Experts of a small language model: 2 picks a token.
Below are experts of layer 3 (counted from 0) of a mixture-of-experts language model. Rows are named gate (a neuron's input weights, with its number), up (a neuron's input weights, with its number) and show model dimensions 0-255. Each number is 200 + 40 x the weight over its row's rms, rounded and kept within 0 to 999.
Before each expert's rows: a language model's description of what the expert responds to. This comes from a sample of Wikipedia text that the model never trained on.

# expert 31
It responds to: Pipe characters separating cells inside wiki tables of results, casts and statistics, plus semicolons and colons in other lists.
gate0,276,209,181,175,264,136,208,162,219,149,163,183,192,294,206,200,180,196,215,192,129,101,136,250,158,243,274,219,160,176,186,245,167,166,190,203,125,193,232,203,178,150,240,201,231,229,185,134,223,208,224,191,160,264,173,183,144,165,252,232,185,240,243,204,209,224,224,222,228,203,282,126,246,180,199,198,267,246,119,180,228,145,235,259,217,178,171,237,214,182,148,194,186,184,229,191,228,163,254,121,214,154,247,214,172,242,214,183,197,199,165,221,284,214,275,206,169,213,203,234,209,271,198,164,244,170,229,254,162,192,215,180,197,172,249,289,222,246,194,180,272,150,194,194,217,230,119,205,170,249,136,192,218,162,205,230,205,202,222,207,141,175,209,204,206,172,178,143,241,216,167,216,291,185,181,202,147,188,204,150,242,194,175,204,163,242,197,216,244,135,149,272,201,188,121,214,221,214,181,239,246,158,201,223,127,156,223,145,214,167,225,269,82,202,242,156,141,206,200,181,209,225,141,272,176,213,225,263,262,166,179,121,255,255,198,191,121,226,207,149,228,230,150,255,257,228,219,156,151,171,208,211,139,182,166,151
up0,218,136,89,260,216,186,213,185,172,194,168,240,271,314,148,157,246,112,230,189,166,186,221,177,201,162,272,259,191,181,204,238,216,237,202,245,186,156,192,190,266,181,200,208,252,232,105,221,160,214,197,185,227,269,186,131,178,116,217,107,167,248,174,197,190,273,197,154,198,192,201,211,214,186,161,191,182,276,181,199,156,139,225,190,169,190,256,260,213,222,215,251,130,160,218,236,181,221,217,165,222,172,259,215,212,240,192,172,208,187,229,228,231,191,191,256,237,200,196,223,121,169,186,236,263,183,245,183,155,228,202,157,239,149,205,294,263,211,138,179,260,238,179,243,205,235,155,171,201,224,243,205,201,217,151,222,179,197,235,159,118,318,223,209,170,136,152,172,254,219,196,174,246,173,174,169,169,195,221,185,247,139,180,228,141,185,144,271,248,160,167,221,241,198,186,244,271,218,142,260,217,242,239,197,172,175,242,128,155,175,157,184,201,241,188,212,111,232,127,199,133,197,146,269,152,181,194,204,224,235,167,184,238,158,220,219,169,209,147,213,122,205,194,167,209,225,245,161,159,172,186,219,169,244,183,240
gate1,191,206,242,188,189,215,247,196,231,151,224,173,221,128,277,142,139,175,183,168,216,158,200,202,162,193,220,148,193,171,156,233,174,232,192,140,134,146,152,212,214,158,159,206,183,245,229,221,191,201,188,233,180,151,138,249,164,195,210,189,260,254,158,239,111,209,215,214,190,236,249,215,188,174,242,141,195,251,210,93,250,155,142,187,215,230,237,196,192,170,136,164,178,157,235,177,292,258,236,208,236,218,207,184,235,254,152,156,202,181,273,189,176,168,295,222,209,236,220,139,230,285,138,252,239,275,160,197,250,186,151,255,190,173,230,183,192,126,241,175,176,216,198,210,128,167,249,202,161,189,220,187,207,191,205,234,180,130,217,237,137,191,162,223,190,170,134,157,169,221,141,96,225,215,256,172,167,142,184,203,163,227,244,157,150,200,235,220,232,240,207,259,162,147,167,187,187,217,186,180,165,171,188,312,235,229,186,132,198,180,208,184,185,284,189,215,156,163,174,168,245,168,232,251,230,126,250,263,173,233,249,235,227,264,284,195,207,161,157,147,187,269,275,224,174,178,178,187,240,231,226,233,210,202,231,283
up1,212,180,302,309,221,251,251,210,194,178,249,220,150,247,238,129,180,157,282,163,238,237,218,165,112,285,187,182,246,182,218,179,170,245,283,190,136,157,190,168,181,216,221,271,181,261,240,249,166,204,160,139,214,210,222,253,232,238,177,278,178,160,120,304,245,125,261,222,268,242,244,167,160,250,228,152,198,226,241,93,123,182,172,214,168,240,214,216,199,218,172,230,198,202,192,225,235,192,244,254,180,214,152,187,188,271,186,216,248,162,282,208,218,165,218,194,186,201,253,171,155,221,213,230,211,210,208,216,184,168,184,228,186,169,236,245,222,194,214,203,161,173,231,182,183,127,177,215,152,192,206,190,233,201,172,190,258,155,216,232,127,233,173,203,76,88,201,181,214,206,205,204,237,227,205,218,183,243,265,253,199,225,171,224,117,200,267,191,193,164,219,268,194,199,208,215,199,212,238,161,133,172,233,228,208,188,207,249,129,205,178,253,143,169,286,196,172,208,216,146,159,162,212,234,215,163,165,242,150,175,204,224,181,221,195,177,186,193,150,221,138,237,138,215,184,211,220,238,190,146,255,180,257,222,233,189
gate2,161,240,147,137,278,261,230,202,242,152,168,87,308,265,204,201,174,238,182,200,224,177,165,210,193,173,160,199,165,245,204,220,243,212,129,219,150,177,216,166,186,226,203,104,187,272,192,241,167,204,220,165,193,183,249,215,219,182,218,211,226,199,193,205,215,233,229,186,125,248,199,139,160,236,191,155,167,213,105,152,165,196,224,185,256,156,196,150,236,211,184,220,176,191,266,218,200,151,107,127,230,193,247,245,156,236,228,244,216,238,152,154,238,238,206,172,245,173,230,183,181,195,213,191,332,186,220,247,156,227,220,268,174,139,205,217,203,132,170,166,176,266,194,238,227,209,204,203,194,139,212,161,205,202,241,237,214,214,236,187,161,244,212,145,185,155,207,257,204,214,163,245,199,248,238,131,172,208,181,179,231,211,272,203,153,216,200,105,229,192,212,217,245,186,188,218,239,253,293,181,144,190,221,166,155,251,181,172,224,172,136,283,210,165,201,288,219,227,197,146,297,96,218,180,193,241,182,255,198,190,232,208,247,234,250,199,179,230,261,257,243,193,253,161,256,187,222,158,224,171,194,222,216,199,220,113
up2,227,145,111,134,249,285,181,121,274,144,175,162,318,202,193,156,133,258,197,113,235,175,219,202,206,148,170,241,161,241,281,167,140,198,188,186,152,244,197,181,248,190,196,183,209,205,252,212,194,178,233,158,233,113,203,167,125,164,259,157,182,91,174,221,210,239,204,125,182,247,231,117,210,256,227,149,155,201,126,196,171,200,164,220,189,237,285,201,186,203,219,221,182,188,255,250,248,184,197,115,190,149,201,192,168,200,202,202,274,238,173,152,192,210,187,162,274,197,225,161,196,179,198,229,280,205,221,166,269,182,212,233,195,177,181,212,164,143,156,122,170,263,271,193,183,202,201,254,160,169,183,143,177,209,153,219,189,211,211,262,154,169,246,152,266,199,235,240,252,209,192,298,220,257,171,203,200,187,168,202,175,251,228,179,221,244,207,207,138,205,217,252,256,169,225,186,258,171,251,208,210,230,178,168,213,235,158,183,210,216,172,243,200,231,196,200,240,199,214,150,218,153,293,189,163,223,106,197,262,178,246,225,155,231,184,221,229,206,245,187,204,199,237,198,239,173,158,157,154,141,181,176,171,198,194,170
gate3,222,108,166,222,229,194,246,233,247,252,252,250,168,133,207,200,166,209,225,262,218,198,148,179,273,172,148,158,141,287,155,222,137,184,179,170,174,181,108,269,212,229,284,231,150,217,228,211,212,259,153,251,210,141,192,190,194,197,206,163,257,210,172,179,197,153,214,266,252,249,200,164,187,129,170,200,210,204,145,148,289,231,184,155,139,239,205,219,202,251,177,170,193,205,292,295,241,178,210,222,204,215,250,212,195,235,141,138,170,160,215,228,203,111,167,184,178,193,194,211,206,148,177,223,115,223,222,197,167,201,196,234,217,212,167,146,199,127,186,234,258,184,230,150,240,174,192,240,188,192,220,247,213,256,180,169,134,237,189,220,244,209,184,171,172,171,208,106,235,166,241,125,202,196,220,189,148,231,269,190,181,242,268,194,137,253,215,194,218,233,192,243,259,186,175,143,148,173,191,183,183,191,190,207,229,271,180,295,202,163,193,195,209,138,245,173,124,162,200,231,173,283,189,211,226,166,206,226,224,260,140,233,123,200,246,167,169,201,277,207,230,229,226,138,179,155,195,130,251,185,150,170,189,134,201,236
up3,178,275,223,165,209,205,195,195,170,263,162,157,201,210,161,172,201,213,235,145,150,262,241,187,186,281,154,159,190,111,180,206,181,178,253,234,244,161,137,194,157,209,192,263,172,229,215,195,293,157,251,214,168,162,247,188,218,162,185,200,188,225,229,198,141,140,176,190,189,213,259,235,167,220,156,176,275,202,216,259,297,199,212,195,249,241,161,251,219,199,144,236,283,168,163,181,232,172,214,156,195,156,160,197,170,110,201,234,161,166,224,128,166,226,225,155,183,191,160,224,232,178,138,239,192,212,258,168,174,163,222,288,138,137,178,190,135,217,156,259,182,200,161,271,269,156,168,186,176,178,256,249,278,172,192,162,302,143,239,164,227,269,155,168,217,136,241,212,231,147,159,236,215,222,159,254,266,234,237,161,180,178,290,207,196,127,221,173,189,268,236,231,201,222,165,151,197,162,216,260,141,243,146,269,245,214,190,184,103,170,198,215,232,184,218,260,213,156,172,200,223,161,200,182,222,222,157,135,163,223,198,161,271,200,143,221,152,200,155,183,188,222,193,189,185,136,200,201,223,149,185,226,220,180,234,162

# expert 28
It responds to: Capital letters and fragments inside abbreviations and codes, often in parentheses or tables, such as ER in AERC, DS, LS, MF.
gate0,206,188,186,253,204,283,160,198,221,197,174,218,193,122,180,240,171,157,199,210,212,236,169,197,259,216,250,189,235,266,216,255,226,251,162,292,174,267,211,134,191,181,234,151,136,201,303,225,185,222,209,168,158,138,183,246,273,211,237,195,167,180,234,138,218,210,186,123,282,200,217,238,143,238,202,203,238,187,266,224,245,273,177,214,209,189,186,132,135,219,180,150,119,197,212,174,171,196,232,228,179,250,187,180,175,186,141,81,150,230,276,178,207,209,184,243,159,151,196,171,174,154,173,156,219,214,200,212,192,220,171,234,209,241,149,184,223,211,201,170,189,224,254,214,218,76,212,243,208,163,185,176,166,111,175,207,193,206,171,177,173,242,242,222,155,186,203,198,186,212,204,294,207,221,234,163,168,173,178,231,231,170,176,140,217,189,222,233,188,225,169,217,189,165,182,205,248,247,188,193,290,233,209,121,210,245,238,257,193,202,269,211,307,204,191,263,212,168,133,195,272,255,184,198,146,228,277,215,179,199,183,192,277,161,83,209,237,159,140,182,200,186,236,161,219,222,179,307,253,233,216,188,217,226,161,202
up0,160,242,216,266,193,148,176,191,194,230,204,223,188,176,128,184,227,192,178,213,211,164,161,153,177,152,215,239,170,255,247,195,253,196,114,179,166,120,198,139,219,167,209,196,129,235,200,191,209,296,163,187,257,255,202,194,232,221,211,171,187,212,184,179,219,273,167,206,148,223,199,117,171,180,216,181,257,207,212,220,223,138,235,207,196,186,268,228,180,174,228,226,216,208,189,204,173,223,125,152,167,205,208,164,225,202,215,177,183,166,240,124,161,132,176,181,237,145,187,194,230,237,142,237,149,217,251,181,236,195,162,160,241,213,198,254,186,285,121,174,227,171,187,199,246,246,125,282,159,197,263,220,186,164,115,157,231,175,170,226,145,213,221,258,207,191,209,250,223,193,221,282,199,176,121,173,199,262,224,287,165,228,141,209,279,197,209,151,187,203,150,207,241,167,223,227,224,185,231,305,279,269,274,129,175,169,258,249,207,194,152,143,220,248,249,134,214,187,167,232,204,165,168,139,241,244,210,179,189,171,208,188,277,174,131,152,194,205,205,180,182,209,158,168,187,253,186,284,167,253,171,133,272,176,202,283
gate1,125,159,240,206,216,139,240,191,98,163,188,218,259,157,198,166,199,189,186,169,126,181,175,255,226,220,147,196,248,178,258,230,203,234,263,204,211,242,187,204,235,201,227,194,183,197,223,217,153,212,260,236,155,250,226,240,186,196,170,213,289,165,138,180,183,206,198,138,164,108,199,160,141,174,229,210,169,181,185,166,238,156,186,170,185,221,172,248,209,210,259,210,184,165,223,227,183,241,279,246,247,260,181,111,298,182,197,177,207,215,169,190,162,206,151,137,208,209,173,262,255,167,119,214,249,193,142,173,180,187,220,186,207,218,196,226,206,201,207,198,222,244,206,223,129,239,221,230,187,206,199,287,75,230,169,212,159,270,132,173,233,183,197,206,207,249,233,205,188,293,219,255,165,184,249,166,177,117,221,209,254,198,175,204,250,184,229,200,184,229,128,282,297,238,175,200,195,214,146,246,180,157,160,179,204,249,142,167,102,238,193,152,210,167,210,193,220,213,168,306,227,217,171,164,192,150,167,228,112,239,223,156,158,246,150,162,232,218,217,191,208,258,186,169,228,176,196,265,191,150,104,239,239,200,182,181
up1,180,288,142,164,200,238,162,127,180,168,278,159,257,228,291,180,200,168,208,214,160,219,129,200,183,172,178,183,162,254,221,135,256,192,262,164,204,205,210,199,118,146,234,240,168,181,225,181,227,268,177,229,181,194,218,156,179,257,211,213,191,176,165,184,275,202,246,222,292,215,201,251,272,157,190,244,197,159,223,148,252,149,126,207,203,178,269,283,202,185,213,218,259,217,167,209,171,194,108,151,201,231,145,238,129,250,211,185,223,123,126,257,249,222,266,210,203,192,188,212,171,155,245,217,136,201,183,169,166,170,162,221,225,208,217,220,200,228,247,256,261,172,205,233,289,209,200,125,117,182,152,177,200,129,161,235,189,203,165,143,187,131,229,193,209,223,274,220,208,245,223,181,205,134,119,240,202,146,241,191,148,186,190,223,174,149,156,182,151,192,253,251,206,161,256,246,211,146,189,179,211,247,124,214,238,213,195,175,188,183,221,204,211,251,172,173,215,164,220,231,209,252,216,171,232,154,281,233,147,258,237,262,210,204,217,241,96,165,180,227,126,196,175,149,182,189,182,186,211,213,168,179,151,176,187,229
gate2,197,189,246,220,159,207,329,159,210,182,200,178,186,116,213,252,234,246,192,213,241,210,156,222,226,155,140,218,208,186,175,134,211,214,156,168,180,228,188,226,195,166,203,261,158,184,252,193,195,144,279,179,188,83,259,144,215,292,241,143,182,204,191,197,128,183,150,207,238,221,204,193,162,143,240,199,242,151,230,185,149,255,178,205,188,259,235,229,229,191,208,198,210,157,147,256,175,197,194,142,241,209,183,249,256,192,161,155,209,162,122,132,211,223,225,204,219,197,151,210,209,129,183,149,210,209,248,229,175,242,173,210,141,223,202,181,233,230,287,205,222,218,183,144,228,243,155,233,191,167,152,211,180,175,185,231,141,233,191,222,222,188,160,187,285,223,174,161,195,230,166,146,230,182,137,171,176,137,142,185,186,197,194,264,237,257,235,211,108,156,87,138,208,225,177,164,165,289,312,237,217,217,240,199,215,158,175,263,249,225,189,284,229,231,224,229,249,186,143,212,183,259,133,241,201,178,180,142,275,223,183,227,152,232,247,225,169,192,220,228,235,144,226,206,257,193,279,190,219,257,182,232,204,225,199,178
up2,188,205,187,225,230,147,192,203,189,203,193,172,237,240,220,215,235,257,234,136,199,219,210,224,240,201,264,233,204,187,188,229,200,220,219,181,214,201,238,242,231,176,228,217,224,112,173,153,250,155,179,227,136,189,175,143,235,185,196,184,208,199,131,189,245,225,207,172,199,321,173,123,145,199,188,226,186,208,165,169,178,216,147,254,194,214,234,215,250,209,196,176,147,241,147,253,153,272,104,213,218,265,250,295,241,195,193,189,213,220,127,163,166,189,181,169,136,208,269,167,205,181,160,181,209,165,207,249,213,237,214,204,209,98,217,219,229,171,229,203,195,214,169,162,220,182,116,220,176,167,179,228,156,217,236,206,233,168,232,282,134,205,234,151,210,167,241,124,146,145,171,212,156,199,177,254,106,165,164,177,264,242,222,227,214,224,246,118,216,143,234,192,187,238,209,127,236,183,183,305,143,217,217,220,252,106,268,239,192,173,213,200,173,101,212,291,221,187,163,214,251,243,146,261,212,259,194,237,196,225,219,218,161,293,232,202,178,212,171,192,156,249,234,179,217,260,293,173,260,223,173,267,168,173,192,205
gate3,113,185,150,243,225,213,198,192,239,223,249,206,198,215,184,146,231,166,137,161,179,218,244,195,202,222,171,209,190,163,137,164,119,112,162,265,160,179,239,210,246,163,161,177,92,202,153,207,222,267,207,196,144,232,223,149,156,150,239,142,147,165,224,196,165,181,169,258,212,227,143,173,215,226,184,173,256,151,200,162,221,274,196,141,241,169,249,264,237,163,161,224,160,249,175,245,254,171,109,214,174,207,148,243,233,288,221,114,230,200,234,198,185,197,305,231,173,165,188,201,214,207,157,215,254,222,180,212,251,220,245,182,166,196,207,233,154,137,201,211,200,172,170,263,154,222,230,289,187,245,162,149,212,177,192,160,199,267,159,149,229,198,243,197,174,105,193,238,200,157,227,209,204,197,169,187,169,126,215,172,205,196,187,233,117,197,258,184,201,225,250,261,245,221,248,167,233,171,138,210,115,213,173,155,176,108,259,230,160,229,195,207,171,220,181,166,194,205,159,274,124,133,157,173,147,168,240,191,243,185,238,227,178,172,222,232,233,196,209,188,175,241,227,176,226,233,286,252,238,219,211,188,197,298,190,221
up3,204,139,199,250,214,238,228,124,243,172,173,196,265,241,200,148,260,163,138,261,232,197,210,240,175,249,221,157,147,226,186,207,172,245,131,220,166,195,203,164,198,202,164,227,192,261,95,214,239,209,209,319,189,185,263,141,104,162,227,127,182,132,169,111,213,234,121,176,223,206,285,226,168,150,278,224,157,171,232,192,201,183,125,219,223,168,174,269,222,244,166,169,183,269,235,195,228,185,233,226,246,233,133,218,204,131,176,245,141,154,198,253,191,238,169,192,163,203,123,202,197,160,167,234,173,315,235,257,188,147,162,165,197,154,210,162,265,144,198,183,172,167,142,155,237,132,201,196,249,196,183,246,219,168,184,202,162,196,161,252,205,143,150,204,129,200,156,278,247,262,170,184,234,198,188,176,195,116,226,170,198,188,152,190,269,166,178,212,230,189,237,272,229,197,196,288,241,224,209,204,210,236,222,192,246,156,229,237,203,205,220,177,199,251,178,198,143,243,242,177,155,210,269,189,242,192,148,189,136,194,175,164,213,176,198,231,177,250,256,227,184,233,225,221,232,232,182,222,210,188,161,188,198,167,181,154

# expert 23
It responds to: Head nouns for competitions, teams and organizations, mostly in sports articles, e.g. club, tournament, season, competition, coach.
gate1,204,220,194,166,202,137,259,82,197,190,189,205,243,177,173,251,172,138,169,224,147,232,196,191,191,238,205,191,206,193,249,152,210,210,148,215,219,164,212,225,179,231,222,209,131,218,229,216,180,214,224,166,196,239,231,164,213,214,163,226,253,176,205,127,163,259,196,215,201,186,249,221,180,78,171,132,212,194,194,210,128,54,158,194,192,127,272,204,163,121,184,201,179,209,183,153,145,185,182,203,251,130,185,198,131,225,217,217,177,209,230,254,234,267,127,138,113,206,242,179,155,289,173,227,176,183,223,213,217,176,182,227,181,161,266,213,217,137,151,207,248,234,186,187,180,214,197,216,168,202,228,192,158,211,199,242,228,257,146,178,212,188,160,231,171,216,140,151,147,253,206,234,245,110,169,152,225,161,268,141,256,201,220,156,176,270,163,234,193,259,188,264,207,198,199,227,239,211,221,168,210,191,297,139,172,153,201,220,207,139,220,173,164,227,235,235,181,187,271,168,259,217,211,178,205,204,208,247,162,200,197,197,166,231,193,185,110,138,188,163,210,151,162,78,184,205,151,167,133,243,191,202,302,207,199,176
up1,120,159,214,200,209,168,234,192,242,182,197,185,196,132,194,228,245,163,136,211,209,200,221,226,148,197,169,164,230,190,212,237,212,217,263,279,189,251,237,226,217,177,182,175,181,222,209,165,195,225,202,227,187,258,180,183,148,145,163,237,136,215,201,178,229,165,278,115,163,203,193,193,256,164,126,162,285,167,157,195,156,220,187,228,245,194,148,212,230,227,253,232,195,208,241,124,223,191,212,195,216,189,146,211,258,251,231,209,232,179,227,229,180,224,155,132,142,135,254,203,245,230,232,267,157,269,190,209,225,179,159,179,207,195,144,264,195,165,186,275,175,159,165,247,251,185,227,194,176,202,249,247,133,157,188,167,210,210,162,194,205,188,279,148,145,268,194,226,261,211,135,222,259,216,241,131,185,154,220,234,225,147,78,235,119,179,179,229,197,205,215,197,278,135,253,241,250,160,264,146,181,239,207,231,194,114,195,321,191,180,189,182,201,207,192,187,204,201,211,182,180,193,122,207,202,167,194,201,167,134,167,175,208,195,206,241,178,168,274,122,218,235,219,223,211,205,90,117,149,195,257,203,259,163,182,265
gate2,181,176,224,197,103,143,223,145,194,239,179,109,218,182,277,215,268,211,192,227,268,152,190,170,244,198,66,188,196,214,171,193,211,249,155,254,146,199,148,169,271,220,150,191,153,164,193,141,142,245,199,139,203,214,177,232,99,169,131,136,124,175,217,226,178,238,162,157,183,230,141,204,146,241,191,129,224,197,186,158,167,218,201,183,183,235,224,223,173,195,140,200,198,314,205,140,218,222,184,233,173,111,210,107,199,248,151,162,140,208,242,182,256,226,153,164,199,262,204,192,159,173,237,134,264,272,221,185,201,198,247,181,219,185,234,210,282,139,222,195,200,186,180,220,169,179,246,199,210,214,172,185,178,179,207,196,148,203,116,191,204,221,164,146,181,236,195,221,218,256,197,253,270,286,177,206,135,167,214,195,251,226,208,152,102,204,195,224,248,141,260,185,244,246,198,228,204,158,220,233,175,229,259,171,222,277,157,189,191,210,229,253,164,193,223,236,252,160,219,231,174,209,202,197,200,201,201,238,161,265,153,182,163,168,256,198,165,135,185,159,194,167,231,199,246,166,188,200,223,225,221,270,248,163,195,155
up2,219,231,272,243,126,130,204,236,188,161,221,81,193,172,242,172,216,223,171,194,174,190,193,222,171,142,174,122,242,139,182,272,209,290,259,230,217,205,148,243,199,235,232,204,213,216,241,143,156,186,187,166,178,212,216,183,204,196,202,144,208,156,171,245,247,268,158,185,262,244,221,170,248,190,156,211,208,226,210,206,197,200,175,229,198,142,275,166,71,181,259,214,132,244,131,164,222,273,128,271,163,200,204,202,236,250,205,232,200,225,202,191,196,183,194,232,200,141,173,138,158,182,208,232,229,239,240,181,198,186,217,154,220,198,191,209,172,177,164,233,200,289,208,197,238,184,224,154,142,291,183,187,194,185,134,239,197,209,216,125,153,151,208,201,151,191,205,219,189,181,157,239,171,312,185,178,266,205,169,208,206,158,212,176,190,260,215,102,289,139,276,251,271,229,243,217,161,146,133,190,191,241,226,154,253,219,220,192,206,130,243,214,191,204,163,231,244,212,172,253,141,151,180,168,245,196,178,223,147,176,239,238,255,195,225,217,276,186,236,217,197,235,283,223,228,200,193,173,276,175,196,211,179,170,252,161
gate3,229,249,193,158,204,203,238,239,197,172,171,234,174,107,257,173,237,139,202,217,237,242,151,144,172,197,249,231,215,220,216,182,172,168,147,199,241,182,198,155,213,136,208,179,208,226,267,231,128,170,218,183,219,170,179,180,224,251,206,147,261,168,219,250,154,183,139,200,173,155,191,231,192,205,195,207,186,254,185,198,254,181,231,155,95,102,187,178,169,142,216,231,213,201,189,230,137,156,241,169,226,195,206,227,152,204,136,224,205,251,184,192,171,239,170,171,289,252,137,138,195,180,161,185,260,211,184,223,219,237,253,245,245,224,170,227,223,208,150,287,294,226,219,207,221,215,203,244,159,215,237,203,193,195,184,198,148,144,176,142,290,222,212,186,193,202,266,228,129,185,220,230,157,162,189,202,176,270,221,223,155,246,185,205,197,193,205,203,306,193,208,219,235,123,193,317,246,174,187,267,218,203,199,210,150,223,186,190,245,150,199,249,219,266,267,169,278,160,190,147,247,131,250,249,214,241,164,193,189,220,230,129,252,229,204,236,235,234,236,193,165,180,230,155,146,265,132,237,112,226,161,170,159,176,246,303
up3,203,188,180,198,158,209,253,267,198,238,237,163,180,251,226,190,180,181,161,159,157,118,233,198,231,192,183,202,262,196,228,135,190,249,122,223,153,195,235,183,140,238,184,192,189,199,129,243,186,241,172,227,135,212,213,195,223,136,171,217,117,202,141,215,237,162,156,238,222,203,211,249,180,211,295,173,188,205,155,209,163,110,154,176,212,203,227,196,180,177,208,249,204,204,165,150,243,230,198,175,215,221,173,285,125,247,210,184,153,174,198,195,232,216,180,121,114,213,199,204,213,131,162,249,235,120,204,136,223,186,159,206,225,283,244,204,224,186,127,193,125,235,227,130,192,201,112,190,210,198,232,132,290,176,214,170,180,233,200,196,264,145,193,130,343,162,231,138,153,219,235,170,210,152,164,229,232,246,194,197,162,211,221,206,150,193,194,223,229,128,234,217,171,170,184,254,209,253,275,196,194,237,233,184,165,215,251,262,237,119,187,233,202,219,286,255,135,203,163,230,194,204,180,227,250,217,155,247,128,204,213,132,188,199,249,213,230,206,206,149,138,154,220,175,182,172,240,189,159,221,141,228,200,216,278,177
gate4,224,199,209,246,148,153,226,292,183,218,126,201,241,186,215,201,219,230,222,212,182,166,244,255,214,226,152,203,149,216,221,252,203,231,225,210,156,181,178,176,171,193,274,140,225,148,162,146,137,260,127,133,245,199,196,185,184,187,128,192,177,128,275,163,198,251,243,154,144,150,230,225,157,162,183,186,170,216,163,213,252,182,254,153,308,236,106,169,223,249,220,201,166,255,219,217,222,235,160,200,178,127,186,202,202,209,183,263,211,237,188,186,229,236,251,211,233,198,256,168,136,280,216,201,184,204,148,238,188,233,238,195,229,195,157,219,181,219,224,218,316,208,143,110,230,239,219,221,238,148,263,243,312,274,210,302,199,238,198,204,151,250,142,184,245,193,112,153,234,224,200,141,178,159,207,167,219,232,187,179,128,160,253,205,181,170,189,220,213,182,179,206,241,174,222,179,204,226,204,112,223,221,203,181,199,183,152,240,158,187,242,237,166,221,235,186,157,227,198,127,238,168,142,183,181,257,170,230,218,169,240,125,186,254,141,235,239,266,227,147,147,153,205,174,197,199,182,206,144,204,252,194,255,205,244,196
up4,200,191,165,97,232,247,202,169,191,167,148,211,193,257,176,243,149,204,228,257,189,222,203,186,152,129,186,136,225,160,204,239,172,206,183,158,275,223,155,175,206,242,249,175,252,211,226,212,210,214,168,204,228,237,213,201,218,270,224,206,209,254,152,174,224,131,114,209,207,159,162,167,190,160,244,196,163,177,290,225,181,191,181,220,102,182,245,159,281,138,159,173,176,155,183,138,224,242,211,207,212,203,250,218,124,196,202,140,258,211,225,219,188,219,225,194,126,152,241,176,199,99,220,226,159,177,185,157,139,246,200,263,225,218,186,227,201,196,195,204,159,268,197,228,215,227,157,191,205,190,128,137,119,135,110,226,220,165,243,176,287,151,154,252,189,190,233,196,99,245,192,172,182,204,173,263,231,144,207,186,236,310,132,215,149,208,191,238,175,192,179,242,185,225,148,228,187,207,230,179,266,191,230,265,225,290,163,183,205,180,299,173,198,164,210,160,232,195,120,176,219,212,243,204,179,193,272,164,317,165,183,241,197,208,188,156,202,190,236,181,124,203,218,161,196,228,193,135,237,176,230,179,195,174,220,206